python train.py --d_shared_expert=0 --normalize_top_k=true --routed_scale=1.5 --balance_loss=0.00649 --balance_bias=false --init_std_router=0.0133 --lr_router=0.000808 --vocab_size=4096 --norm="rmsnorm" --tie_embeddings=false --lr=0.0038 --beta1=0.95 --seq_len=256
Below are experts of layer 5 (counted from 0) of a mixture-of-experts language model. Rows are named router (the router's row for the expert), gate (a neuron's input weights, with its number), up (a neuron's input weights, with its number), down (a neuron's output weights, with its number) and show model dimensions 0-127. Each number is 500 + 40 x the weight over its row's rms, rounded and kept within 0 to 999. Numbers have three digits each.
After each expert's rows: a language model's description of what the expert responds to; "comes before" lists some tokens at least twice as common just after its tokens as in all text. This comes from a sample of Wikipedia text that the model never trained on. Tokens count by the router's weight.

# expert 36
router:557494434494505470531509524484493452478431537557479481523530553451505471512464528580524472537520508447524513478465480523501499494473494522461581528520467460517531449492496493513477534538484547498528513492548551501522531485530502559487528479485413632565469453477477528503502515583461515515481526472555435511472560517480463526537498506491457544548536574456423482454371550522515481521495
gate0:438570523480517531502519513518549494465442477509601517475507522523437500523500553507523511516585529558447485601501511520524483477524486564488506485485558510474496433513413517508445581548499521482504553534462496451471477426462527460514513475516502557531499548508472435451472433424467460506520533555500493540483477493478471481557536529503474537481445425530513474506507602481558457497473
up0:464505451511463396440546510508546548504556565440448521459521461538457481544557462480496552491449484521483507486462472459509433507562504518539578444521498476482495573490523460480492448456469569521487461536504548463522571517543444463478431535509586507498580447459556500467521451455471470505492418527483558524515403511512504452495520452521485542514514566431534499511532428501446530548534
down0:530492483585593490463497499457459510535536499466472536526543545485488484544468558499469489429426519515508451478487495472503487611485505429516475520514479508522486470509537508460498485429496438463397519490433525493414518459502432568505462446473516398426481499420502513542462531555557460542481534520502437570556537469531511536453541441531455531603508478519512532467479454508465486435522
gate1:475461449545550450429539476541439491556580521472503506493527490484499416507488523578477480469489464433526485505477517532535457461517502536452518502478458473447473416500534519537472534554488452487446560501458493502534530472501490536516541505524495546531540518480530439539529523525548407511420433480488522464500488450510560529450521504435530515464430512519449423454428487470420447520509
up1:540497515517426403533577561451451523538533565519578481493596489385528564541497547461493470531518476506479521453470468482541531489497449563522505485518455572495509504459512482522439458533539482513499505519426520531433546498591516472537443455523577509476540411474448437439570500512517467471447476496504473561488495456428544562536479486519535468514530556539522506531501536567491463510452
down1:496450494515535524484543489485475507505512458450453540473460506503474448558462467523542511504531507521558481549451509452478442475467507492498551523551523463457472473517446447549551447426509472460496511494539559457520489484499492564519539525553538437529485448543541472473519538491582483564462511509514451518604490499482469525492551494481484563523539465491443534529534505442573517575465
gate2:554499462508531544444509497545441500568474551489528496538525517486553446531437541542476426440541484506460400596485528503549483488424518476432542478475447491447553462553491467541493568502514565500498545530524458454564522476586461535512499496436547494521465547469468499468526520444435429469457475493506407551478506563387498523480445546465495520479461502501546445460487494532513526520554
up2:465506554533436529521378477449563491497510469450485491489484462540425499435458532494510533502572510488498507488525551426460383520462570491488507510470458515519537573511486535489530571488520493483510472432478533506429501498513530509530460477503375415548465493509469504462500476560516508559488484510532535577498536513531499475550388507543507553490527560483509517529535531437531552466502
down2:464536499485564463472509616445476557508450522517487468552405548541487472484490520442509571468479486513458514505468519510490474520491418572450486504468493474546488500528507556523511512505529557493450504488518461586473484415463528497493460601492442539457486532472472523508539522523487525431568518500481489472522517538451503578511528478504501488499574463555471480427499478494413519508509
gate3:463459498491485514554494506469557499518468506529551570500499523459527463434489520510463519521536498571448432500537535544532453466498551455445563527517479569488534453510494469504435519459471488500486527559533504476503491516547504553552541480476494525548512429471513480471558453549465507590429509471458489576500517454513548498484490514507461464534525503476563481492483538483519472537546
up3:508510504510479542506474592522463473526457537489463557498510448569491455501557453487529528486449533519534502403495504527453498502466586563471487512502447502495492539589461523535507477455514530539505517588536448521507507430535513498492513517487557479521465503428528454524500552506455581622520537533543537485478524491482598500469568535517549476452525526454501519546477546478522484537517
down3:548478518530512475538547502495517469504518526525449444504491511493487455530526567422537533521467532496454484516500485468521500504542441491471576472529481456434535451504509534470470530452501441425529482456501421472439528495557522518514511482530448468535552500504523499523488474489521507441461403530458570488535593569436548573588540471486532478437513573524467521465489537508491500522436
gate4:521467439478481497475477521531495461496495528503582483456431522497560483569419572559425475420536567479492426503523503551473437507511583508459529525516518492500554478456469492477458529487479515514478563513484565492480510467546489504501544516447471485524516481486507469480499453536488455590521433556523421499535541490445515554476525514522496471473496409476534442480454496524552483568508
up4:522475413495524460492498507566479515457500486454458490508463496404518581567539504512461570518529459475506451589559498524435508500519538486431539484459551455510496556483532505490549531452438435549506492449429532530426528556517517450487482476593582544474473508513467530450503562449474415515496448523539485459523573509470491539475496466489533497483517495411505522488496468543542511537572
down4:592470450560582480515499545498480485525530483496504524522471459555519428502470451562509490550551450506522532523426581417475482492422535578503512515461466461525460464454535489491595414535529568522452478500510469472566486487528443509510447555494490493522591541460436520463548501511514477482528452470484506507463479463511501518444511419464552475394455477540498541486440519462448536493478
Description: Final pieces of Latin species epithets and foreign personal names in lists, e.g. glab-ra, obsc-ura, Kat-aria, Hein-rich.
comes before: " |", " (", ",", "\n", " =\n\n", "\""

# expert 32
router:534427474494460483496465517455505499501495510568415468503572508544531541550497504501524548510522530494583568530497482504496583412441481469445545579467408463600510494506552492493463491497525504493515480469512535542490509504525487534524502501530506500519462447469445545437490560500461571519479525427534514516496499499576423504468511402466472479471523511479445459456403501507495543549480
gate0:519509454507510507488415444462509532487445538471528481538551446511536488497495510532522514447511573421483504517531591528532516437467535513554508475521422392522447518533493445438504453535540549544470478450445510544501454544449536510494510514417445496528493561437461463495493565511554525552502512509483474526450536579530471506471478523522461529476535509412483565512427478403459526518461
up0:431503442519516476557512575530465481523530469493508479431478500488444437486472578510481507576469545467546460471448368467470521563545460489410569474477489505495417454450484571478493494469554501456512572532586503499488438415529513472494460566545518541505507418548458536521495525439442422509488440500495468449473428467435539489523507480446480472449486482552545520483521494525568458474509
down0:452472493458500561503486490492475524489485482547500523467518507590440526544451471482478493468537551477560455449434450491500457496428509553511520492507530534516482517547583520491502523505494505414469476539506507481414474446527449482505513508524471553521559384552489514493530466473505469574485528500609457503450506506461583460481463566557508462485532464498509508485469517501496519520463
gate1:547484507443524421557424505549491574485538494513480505468549466458494560539516485529508496447492531434507521510411494512462579504503464523531487583464579515551551513507450502478503462422537526435467528457560505480547537550513458449549504507485474543431455438458475445458480545435436527517431502510554494528461480528526491516508514534552461482499510515476438520496532525523447505502584
up1:553484440486479552551438428451464550430518440525512476513465478473535507570512541482558561471457566553516499536480546475543559518553457516527425537481537490527514518475474475489520456445539552446515525454505557508472551511511468485585535473474467490509475525437527527483467522404464521569465541452486490500500487485476599491548501555592518506495542495491429502444600557464433458496581
down1:486543485456537459468496475534538486520540462571510477588516566493463524510549462449526504547559499493463476471485436540367526581502528591558524504435440476472459475495546554443543475584524503551454441447505430519553536480566384453495483485515459416454487479529489480500425533478471461563495473514432383456511485526481488462578433485479490482368470581471504541478536514519435488533449
gate2:459501510444504531497465504405506492531463443498394429468535512514502500490525521499471524491533540524508478482446569529577555514526524544563458492522463483567423481491551445520492520523512503540511459472513480497511541508523481503571490489541456494487454444430436541472566526414559541544529497468506523490460456536604487528511485545562494472486496485510496529479470482519595498514524
up2:534468535479486445427542467539497514498501489498492530558488550465410432468544487508510475471484578540424369424520516484511502474539500437479523440571479482468491449515475503455412508473523502466436512562513513506462493490485488475550525495516485538556479582480556467469515508477480444528542479513437532497514514502472473506482541536509588432542514521448487463476480452414475480435541
down2:469465487491481561473536546514443527517552470451504496525536507541443526497485544505524356496483584565537467484563449530449485508552476499488567526499454578551550505532507451494438519442474480476479488527445466452549413512568459570495572493543556456523459468412499508462557551500506504504505517507498438443492495483487457447415554462481445486531497532525446489504522470579546444447523
gate3:539437610557496538496504533492585479450482483467516495589538522488492553461549460521553604523443475537449519493437497523440549506451516465518529513560449516500520452496495533458541511500482464473496446521512631496431506491582473476499464508501521561394575474459549463481571493488513518461527541491540498437475520495459506474487503491451471531500521481541532449538491544420493513507460
up3:411521485519457606434528535513472499531503439490519523455540498520570506477452564481445487538530477533500524546474464502497497538501436542506430488472550435462507484551473455494509529500542438422582593501516476433502465514416538412447558521572497455567458473598563502563448402535462512603496459469535497527463454545497548479433508483441483500527531442589549555488484438459542524529487
down3:499578473509509418488402531503505549501540507492500494499494465511504495477514510550444435396460497562498467486557454463510524404460535471533506501468528521467493454486535458594478539486567558540510470463552445510415417381476527515465490457536454485498500509533485496475536481535535436497519513492571469508576509504510549553564502527512554453555493588482529454470517440517493491497519
gate4:544457478444470492530442474425524475561463554490518510590503497537519507603504517517562545544501452523495422537496512471516565509517514514524539528489463446497493533508473524431564533519536425476466595510556571491396447540486474533507527468482462562516459494495420574432537580499464457505550506540498482592540500542538479551457492460473471486544426503523551521467429475512493498399486
up4:506462499524526458470526558462521528560564513542470490527558541480513557533582497552504517614589451502483518500575592462531474495481554538500561510546531450471510509470551510575492505517459469509481511431512476513536467477477535426474520545593494527501524518517502505509508527480495477505528528461470453510467440479485498504437557519516505475476510504438552489441485486478543525499465
down4:426522509505500469519465552490423582502531437516514487525442494418489589489497506505538567439517451580464491473566476502510418460463496509583583454518515464488498446545540510500497531542442541468512500514557500477498457452499477476497501479469473493499531513543479540498516438492563499485467577417439510385441430491482507538478483536452477564549561524447469478500475459459517530522455
Description: Verb stems before -ed or -ing, such as support, discover, employ, and first-name pieces like Jos, Chris, D(ick).
comes before: "ing", "ed", " by", "er", "ers", " to"

# expert 24
router:483533447500504431554509518513531421500396529525473469482511526482470487530473551529520472534550487530570578484419533519479531426496537519501578506558452450499488447500564494521497507545524538491486476527525513476411558462531511484500513421463494543497469408478445529510581500493467497506464561469507462461490546518506452546527536491501458553554571536488454451504344525523499544499492
gate0:526494543494491491500534468526523533565541520433522448530467532560570454450441493568431498486494468483515507453441526517469418500514475503528523474560494476523519495537477498493476476503526478514536514498502518553511492532488451538422522515532485515445404505525489496534538472485589514461478518516460537510527519505559544577582519502492524603555540464526467501483506505527446515424516
up0:516510574493496481495521470536603523554505525408527490522464514596535503458452444589473535477504447500509518521453525484464446509529450478566522488506506432517521457523489453506499478491539449437539524502500503560494500507450485505404549467503510489434448447495430512548515470493546511462475490506499488512467481503512548513510535500482488576548512470511484522468535565547455536468520
down0:463530557542463432507522493594530423538523522512558456486467470484493499514495482524581558504498483546485431442487473511556521519463448414549426482544491569480495455481481558493512517474545555516529477463514533491565491478484466451494558473545423517484557476454544515493544472472469487458511477552508500453467462484534513515542467532425449472454478549496472456486514508413515435465561
gate1:509503540468497424505546506510446530547534482532468528518477456550503579568496534547543524501531534543600529493519520498444494472492505488507506445551441459477486519467494407509492447534466446481411530503488520476551495590495411469482443489565472527442538506506490472447522475487488512529477475458498506539460414542478487519505471467453484489490494501520518543509495495541525507570543
up1:536473447529572547431467520467540447547502452436495493508506563485483462464544502533459473538473484474445423507479435473530530564498538434423528534454533586502484456508455536490469584429553572515572510444489456552437430450570604570570439477524552482532573476494498515527487502451541545467525493504545496518506550477468507491501532555529447543462456508494557496477533488490503485436460
down1:508496503517452511439470494499501489545555452424533524495461501566537557511507475583461531574460493532461557526501490498425466531517517505545537514557485522541502470466469522448438474417504471476479546428516458445513462589460588461456482507489430535593523407544447541477499480534467531511489496492472547458502498558504480550487484489441602496502473500470509526520452515511476558491501
gate2:534528520447516428442548485517479497541458512490530557577545454478471505529433527543428472536486484501571552490550538429464459473551548493498554525486473481528451499495479422510510483564494528479542545510505537541505492552493479533432454491448494524483516419509444510510486540500542568485495457462447438559502547559457483484420463484526474507473539419580492516541372491500449529515473
up2:474451480461473480492432418494548538508498510579514506544524467474472511546423520549418472515434513507543530509527529483507446460547485492498583544463524437505490499467524463496455522548511541501591516515529537543534454536423460527498464545460510522479526454471496475487484491495599511439498528483478418501511542526488504594429413477520472521501488500578521473546427487543516529544460
down2:485434520514533400536468505465508560489455462486521519534443527548511512522530516509530559535482520458481528514453463504470607521592460459467465451475477493503499501503444528533590458515469467456464514553543406500561535557500499490484459534418435438465578510547397506411479488534464484511480523503441442459475485554513465502517471477501521483419516609465525453500475509540444544495522
gate3:429476455478524488495512584476495409484532515556482536484490456453452503565436517495564468501509562516563477485476472467501515534493445494521471461474485511475497493523590428532432485543444519491461484540537547524452560540442487535515519468482482464555479488483534552501476519539477482518452539492489446538508493562448485547581492471514527532475573545552512549446495512522446459434509
up3:450509532521422461525512431474444572495503550410469484477500493516508541545554507476523544534460479531474473516445483526518519519516588546514526482548488566496539446525513520517510615519565506518452441452474489467496548452503533480509508462425493466526541456478478499549470466476468520480479472452507550472443475534448465460530471453542546479527435546542480467549525560521528537572428
down3:455468421517507553466472514489453511524440556502507387489553517445538492447459504507474530497441507531522450510537517503503483526478539479494519475532446495474500512451524492447533465465499537511521475443504513465494506555466592534486537527482498497521516590476534421485488565513544466474454511493442554481472555487523559555524529512523478506479433494477576543536469493506513539540490
gate4:514467469480506467501448520393460408535565442533540487479439549512510527454580538564397433473530502492460502488495485527452455487532504434509454506507470492523554454501586485459481483527422475504507573564439439474477511464522484446489565565494464574468458484452470517537501486490510538533517547473504549478477514532476513501466538481524569509474480482534518520516550570498530549492482
up4:460564483477515538549553489588522561548489586490490448523529482496510533501464518502535583533511518426482463500468494505568467535430544460505563459477498489480506485512451467586494506496582494457470489451507510537531575469485528471523499536499472445525535483490493453421480430511427485492500487464575444467553493432486498482474499606579434481509561472457494531542494466539462489545505
down4:519431522539528447529544495596539438481556575542501462578504463489489451459474499533549513519469444488494444439580460488470490482480461443489555515524488430466547530558472454511479478524517521428480539455494524516503526502511527484449426523492438499532450478455567457510474414483442492508577510461468470466479456501519455503565469552490465498526492508481472489536550463572462452476580
Description: Final pieces of personal surnames and some proper names in biographies, e.g. Illingw-orth, Kavan-augh, -son, -ski, -ić.
comes before: " (", "'s", ",", " was", " is", "\n"

# expert 11
router:525458397481412529477456505477477488468467520509504451467519464464484504521492507499515453541495579520531519445453520512475565425510545474583500507452433443444480473517557455538493515568551562531530479535522491449473551553517509543500527534472503556496451459503428518518528438491481547473451504458539482448479520517467419524498531448488500577516440478492479475483488505529529438487601
gate0:492497497527439510515461498490514464488470437456530445489436490513515483506511583577495496555433492496495559477510511529460546415511409467495474534527510505493501562575550525499461509564563545484517460427519458558506574528501568492511481448483509507463487518543539550497484490454514534458526463505515517528461471550523494524469441414494468567507554457429519459548532457500591545499513
up0:524502464482509421466507509468472509554484366553538439504609512546464473447460513507486577618479549508477525518490463443388507515521527460455469496531545496497524553489496535456470505536475491530456419489449511417594499475458449494451480519466494483406497517522530494481467514580479452496439484515567517509496566515512501558493492453479495467475479362521493474535523534483517537463489
down0:424459451463509526490573590537517484455441504449574549437523517494437456402530464545526508545532448438483601520469465503484488570424576481515483547552587468473474562516461452516440458489518549530496437507529526473455510507536489546530476480491472482471535483562515487567524463465583404482506485594479544527450468460461558541485533560464545480478457604521498458473490513509447470486556
gate1:529445409535539522486565506511544455459441424556465487549547521603480491472516552505478428445507580527523478534538492456490512481498568472471474499574526462490505466512504497499537527524556557500510514490471509482554546554481443528488527523510539472561465559521460513455446545484446426502473477526497502411490496493444487572546492574527456543446498445495426539488503432560438586474469
up1:486482428465508503482493435502546467427445467532507507512468506554493477504522488480441509500507527524559469458532486537465585550521531545528475473554462549533499564525547461509454499498481509531440511496582499501589562556486509521469519482578494481574539457523460501491475493539487482497520462523488520471490427500550471538467541514492468507462495523500475487459511470588460518569456
down1:469416493526525522480511571474533540552509513450417501500518559475458423486482530520513510517448492453537490496554516506475467387477486498592527489515520455573548533576506518415489583525561493501476436491471555547523491476442480555529501479468514466502502505472460534448439396521499475587468482446482511523409547526436596422481565511441474553514521488511470511535539521437497542495484
gate2:463517562457500541515515480535486460522519507556508555484523454494497437522446532503507553520490503447541447514530525511495514482516504458519471506498592452529534520450551508546540563544474503517456414531511497477538587431498475598487474566504453580543533522479404465459492453527458571560576527468493537580469522540491460527436610455450521559523518518532527517497479456486539426465512
up2:469456516595453536495464497523539512483541444515523554439532533536503441433544567524506524570505538462474493563537433499498548497550499529474469539504603521508558495527489491454532477523502527596524505497454472512501485471507493489530508500485495558558545485524442461453495419530520480524604460456480437540466552558518471520461545499474534577502518502534454540504583488516488452427550
down2:450464546489537517557444468497488505507536441499518533603516541474566493400480617424517575484537525453555479536519541509521467547470471527538501412534510468513480532458430422486504534525516597517522488491434517487421482477509500605501483535491501486438509463484544467517458485540483516502482479483541522545501446454471484499555529492448532539467602542503477524571470513502533529476487
gate3:498399471553469564522462489508566496527455490574506464527564504505465535515522470527517529547484483471550488517483527498458617533460521536556466465506441476596484509532542528516553479487508509532563500549512557533582527502588522584503490525487557570493424482474468532492540500473590474520512517565476434520490544502582462441509500539521532513496498521535495508529503517543487559527464
up3:511448540581444473491406510514552530426452556536593468556445539568504518543482451515475505479460561497580499478463516571465518466456506545564555521480464416560498532539447452440557463477517510530458540508513533499556481542499559448487549542451501445474493494465519519478526573462504571447523531494449472536528487550472435532517418474542480509541519551517493471534501552500490510474499
down3:492491525503480540518561506558477485450543468430486506518349444502460544474559466451545512434501460489518510445445494477393470530558508503477488526457479490556481576526504545516538506510521570545499484508466439506486541467541488500477531496407535469543554521417533536471470469486485568508507446540525511481477465516470491532550474553496504513378481510540522487482504499517474488421478
gate4:469584444556497530522540500500503456494543485581509436453541469495513449485520466533561603487577459487560485553455496522477544412517485530562484513441516510456473517493454519488446540472476471524547529544465506511474521575592485575560524448459589523547467443544454585508502482522433449493532477495512480486516504511453500565531491546486459508470492557499517419544536558528495516467527
up4:533430515471502480499470525488471551552478526441486535541486476504484528514496534495492448452515521523482562467516494495496441580495493482458508490551466489484502501532540487500531471557506556494476454494481493500534453437450584443451467545502481466490511549422491397471459551541543539533570470563473565534451511495541490457532554480559532459544538496447463535474436473515471463526413
down4:531455482530534518532515517488520538469507438498494475530529548467464594447458472472409538490487395539455523575484507458485496551571450505535489533515591537425422462517506466566572401527545503613499546505485505484467502453527480468523530409487497534520459471573471503500511517548516461492535498486512529465458511433489483421478471525388404428571516526484462547483525521459472451526488
Description: Infinitive "to" and modal verbs such as could, can, must, would before a verb; also leading digits of years in table rows.
comes before: " be", " ", "0", " have", "8", " make"

# expert 16
router:544454427452427521455478530539491507473456454512483445460553525473515483433528511545466529477471570501530516530437533494487593475531524529522470515475502483524530478505488440583500516520546522440513464484547513482457511546534554404490592592495501498496477456548466509527506490515512461569493523435492495487502511517479451573426497441540502542514552503487483452431514539445560478509482
gate0:501550550495448467498444555470448523511495544486435421477451442445451498512447543509558506481507553551436536584502522538456421467483492465508462473502494472473448532553518443532529425444435476445538541509507521474494553503448534499501579431485492516475588499541514461478561508516503463497484445462516599421574486476498480501486519442487591510552562512559453521459515484496497465561486
up0:569500463493523500464460430546548501451489544571483600522474522482509597532584529514532513581509564444546463483479442440593539482534539511496543524576515554535581500475503423494448494471588553508510533476482457407465531466526593505475505570455500422515457526537480472503464506478533541566504468460499463509490584471465509462461490491475480505567448547502416495510568542514463532561463
down0:592405457457479507557514550550528511509457502529549515531425489513500510480548485535456476575506483517499478477441491517518485507462534491457486532494463469493483497513599489511565472510478486548462482502379482576476529537525561532443470501472472494524492489596532443460521517492552519575495516421524470515481474524487507510505470450467478492543479564506505556507498529482477496530507
gate1:468535550576436527504456508525455542461468422449519478395420470521499587462547539465475511519530527534460489518478460511515435490514462508472552491509482421556478476437467478427594571526499510459503487464547484491544532526515524471498491508514482488447499505545475494522539512557472528476481532427544551468550537597523524442448487516465485540470548547513500443455549565518562481526543
up1:454533451538503458533552443474468490516463561517502538537493493521546468477468488486562535434480482464521586381491499445556567527453481430507500457533552550509515513542472530474447487478450503520489527479382558500534449535585549499451474510416555478514433483447417475531472516486489513487509454463460501535458500484418481527438508476510548467507522360432485508541458501559528463547500
down1:504513518510551437517510495486488547474462493490528515496482522570534441500497544500443413483465487581499552512542496513481441520524501492550510535528546500562574484551545566557554368497502535483484443486466440506511487470478441487459437527477516578521469524486548498555480475469416496488550455459501469471495511488519495503544530425503501539533517488491556479523478560568497574567534
gate2:435504476514533514445463456547486471462511461581473503512526498543407463498568426523442522465419557547530454538497471564550511478498508550496491543500518557483518420516511492467515488484567501455468497479476459480488499490514535535505562553525450544492486522544553570478475470482520513540554529444586436475466516619468388555514580521490540480511500510474525490480562471471485493548499
up2:496470480574507458477458479462539484516498503582531551585460532526457552445537514490452481430382455456479463474549493481446462540488559510474436481547516536514471513457512518482509495526611465446530478584463519493515548494466578449401477507533494502538579534507486447493552424451493450426537483443471471570422545475466477541518536545460469502498511506469525495462531449532466478500505
down2:504496495471486520489465465544454487493489521437529578500556497540537505448506499483505515402532573520525484509478502451474509537524527520483525505546519522489507489488431514473501517445520501519494501536508528449453543465445535491539514528461539471555444553445498480547492404562453440519522588478486510522516441461498495575402482439481470551559520528534435606426472462422474470500511
gate3:481494491533457428456505518506503531501517505542531559513519434523467605467498504494549505513522507539499502461470555526524506467583521511587438496472565532494549473458535528538461509449541469476451551469555594499585500512582489524477460484529496482490506555477503387541509490497450521501527472526521508511521506549502465487461529448581505506548461478534478456426522539439465491513430
up3:453469462493442509501514503522509518493516538565498540461451443510456494491510448496560560464489586459459507480561513537514485513478511568444448478492473524456570527544471475472482451456556521501440542475580495407445543433541482511517504466497536473554516579453505440445525531556444473460535426491513463510549482490485504484513419511550447469488434480534487442502486512549499565508463
down3:465534406467521502514455482472493568490463548516472491448495491464437587439474557539539525489489467438501434502503463454535500481468498432452474507483513496474536490500498454610524538496405424445458517471545498497501515560465546557462489480575445541541528507489505517522563419449438504495463501465536525622530473544559499484526555522470573488479484526500520513528405487531520504486512
gate4:492519526522482538520496532507460468489449575471551499494452521513493477484419550550462546569513552471515497468483473477561546477462451534540530554535542527491458509509496438438591534420451580436469546551485533586489594432512605490502486475494527515542498508538526513457530512523476475493464510562542525465523556426485452493464453458518461572468474600492509438520535553484546510466512
up4:510491487517518464524505441446498456483493500602474472480433526521497473593481634483426513525528535444505522428511462430556453503542516568522476495514506461471474601489537463481468561464453519551526487492516495579527542490489477480490489503535480508532516518486486521504467527484402422443472489530542487449527522449489485570470566496525433547530499453593512491611575441502569560516526
down4:500502562533433479501552548551467443547557498505513501501468480520515505491417522426504517442479528508563494530566539534459499422506556554521413507501569611472485480512536506481508530541504488519509511606547590491509530472530550604517495532459523488536525446525458476495508523545512525542519489517506478458536536492523522512473510517483474476481426453516497404490536525515447506540567
Description: Word pieces after an initial P (Ponta, Ponzi, Pomona, Papagou), plus table pipes, line breaks and digits in sports or money tables.
comes before: " ", "-", "′", " by", "ts", "ents"

# expert 50
router:536500514461392486482490565448477506494444476578515446476460480435517488534470539589476421470471520464502522499455513512495512468526524488554545517491535410529432468458487498500433557541524550520522535511520564532441530565519491557451520568510533491504439414490450517472559423552428484478481535464526539506479515451465466546472544464427516505454515532447470527469473521442468437470426
gate0:482450535373469429462423599433496529562522485493524540463511485502490642556507570572463517446514532562505512491508499488557497463566499489541468479519489507505485489496463473554473504492513515546543490469513517510508552556550532586533565461544538493579545568466509501475514436484483542539450496543471536497487444416542453536446464527477542492544478534498602560519516498467489527492429
up0:486410556384468445465416592524476538494508445560559519416552564450525578507486539533529514521483523538465485539520457470490514509561473529488491491522493520482472457594550494540536526524433507536539508524425550505460528560479525541563483446481522451545554486490548524531506472522513518455523481525508521479478458449536496479460477466436506545513455502550547499505537500470455503551460
down0:498460524532485507498487433521526531438495466547556528520541550503384472571472461476531525517479559508466518531473498546480524510459538568462440515468531511446520547472572530531521529516450532480494462518484518470482510542434454513527554447522554497502621430522437492490484498541509515554507487434551563572472539489511600566466469464488505500415510530522568552507453441520456535509535
gate1:613591433509478517539462548433497456481491467568520528557495537490500484602518491527468568502508486447435425480534515504481494509552511441498477471570447431548518611536539435437459567515505506449495535529486482508417515512525479489481514494437441501519488485451479487472504471523519463496526431514430506487462577465510554504464487437476506491539525519449465492522483434481507510428514
up1:530522453486475534515464503545479489554500515518566489455528535466556542466579453487440519588450489479560525511520535544544484551469439521498496541467516473544476469501524534502454529494475510488560550515502527447509465540510533418524431477481417480515576440462504457482534563536420476536473495487496601435489521480472514436525503566587461552608532487538547513515528485527579519510502
down1:521532538406493512518474503464520518461520482498470547545551496590467544550481497606423470441509443468478430454499556529513516509461455542523554553523484476549489419508516542497500476535498493493435507434454532484459466512542533467409461530411505519452529527527495538510540523525534569494604519510525584476520546467444485492474575499497512507518466499512520561487521529568448439514593
gate2:560501480514420498514537577437481461480476507587516486515575521574521520458436525593474491513515525502384552545532487518495487458549486493518524494494473441500515456454498430450551498466452499510483551498510553446477498499473460470443548491472580451536507441433484484475526519490469366422526521485570464522530503532477497521530539482545464437426507532541519490479499538466455467474471
up2:517531521504437492462546572484471559529497449522514500514500518489564504532528522499470579476480508460485549500519552541432521423469515540539534467456420516487527423590519538516450482477509575507548501481554496458413523430514456492542496613498450451436535524526513472480495489411526539514516520512490483463558518490515526516512540491408535394462523457537458592478537522485530501527513
down2:539433505497512465447518420514515473606548575432547520467478523476527499480536556440525461501394495492528543529480508486487530447504526524473513486514430466535485494491514496528485530497547484541474459534511505426477522478463536458480553480552497486546440553471587447545532483428558497508467538539435486485472542465547552532474504556571522473551480500593421470538512516508499569509503
gate3:577547503468488483541568553516485485496546470452463508515470529447472511493516532477421529579553487494468480487455517501488543436504553502531486511491429532532545441526523490514415541536490523535491525520512485474503502472501477526537530480557468443539529496561510488543540409506463498479460450500492432451523485469522457402500513498522519521487475464463487530472524524446507471489541
up3:552491442447489622622457545558430538492428454521479447554444541463471433472568492478560474526443470516483450559535472508513495499452483516500504557545428456523478516480463484558496446477417528479447463528500522541495517543501494510496503479481528497559550435520504478512543461451508543504490427505553546488467458517515476423535460526427585519535495560465561583495510522430456510530538
down3:526498422435470601540491502517477449550525517493486497477467499473509507487474439503465542507455525489469510482592559509456532547505430464490432509483485455540462523525526501506501452546538444431504484459438524569536514548548530473536522506457494609455477512520524554538519568554520497541475471501503429499454543581425496461543468514496441463586485463459459476530480501506458586502492
gate4:462469438415473490522481519489472555572519404501501518481536461557485518500483540599547467502492515466490431531506369489505451533534556463502436520534509453487527493566540453512543532540537506465537478489505509440444455517481533486508600579612560530510480435520505478510500521539472476501440501498548506445576513489457551495486453523419458552515464516482525461542426494481467485562467
up4:466527514465449532539493538509504581518512415546487522454452458560477495516490461545537478552487511429513443567500420512513415514491564475534402524513477461483534548605592493493479502512495526493441491481511469462432483463455527547475595564565494474526517438495494506519505551532464486464508475522562470453533506521456495526468492505408480559502511533488521419515485468500478474576425
down4:459475492548516557506489414519504478487567474528535525477487438474451465538473437518429470572505486479437518527534442473503485561483540490543485434486574538550366540484518541500526511473515565451505525432587485473536466540499558506562560465525527487509442483563481377442482487536504540485508550506506459497544488466437494446524561506490516457394514484441470574491562494516484464534535
Description: The word the after prepositions, The opening subtitles after a colon, possessive 's, its and their, and dash placeholders in tables.
comes before: " ", " \"", " first", " United", " film", " —"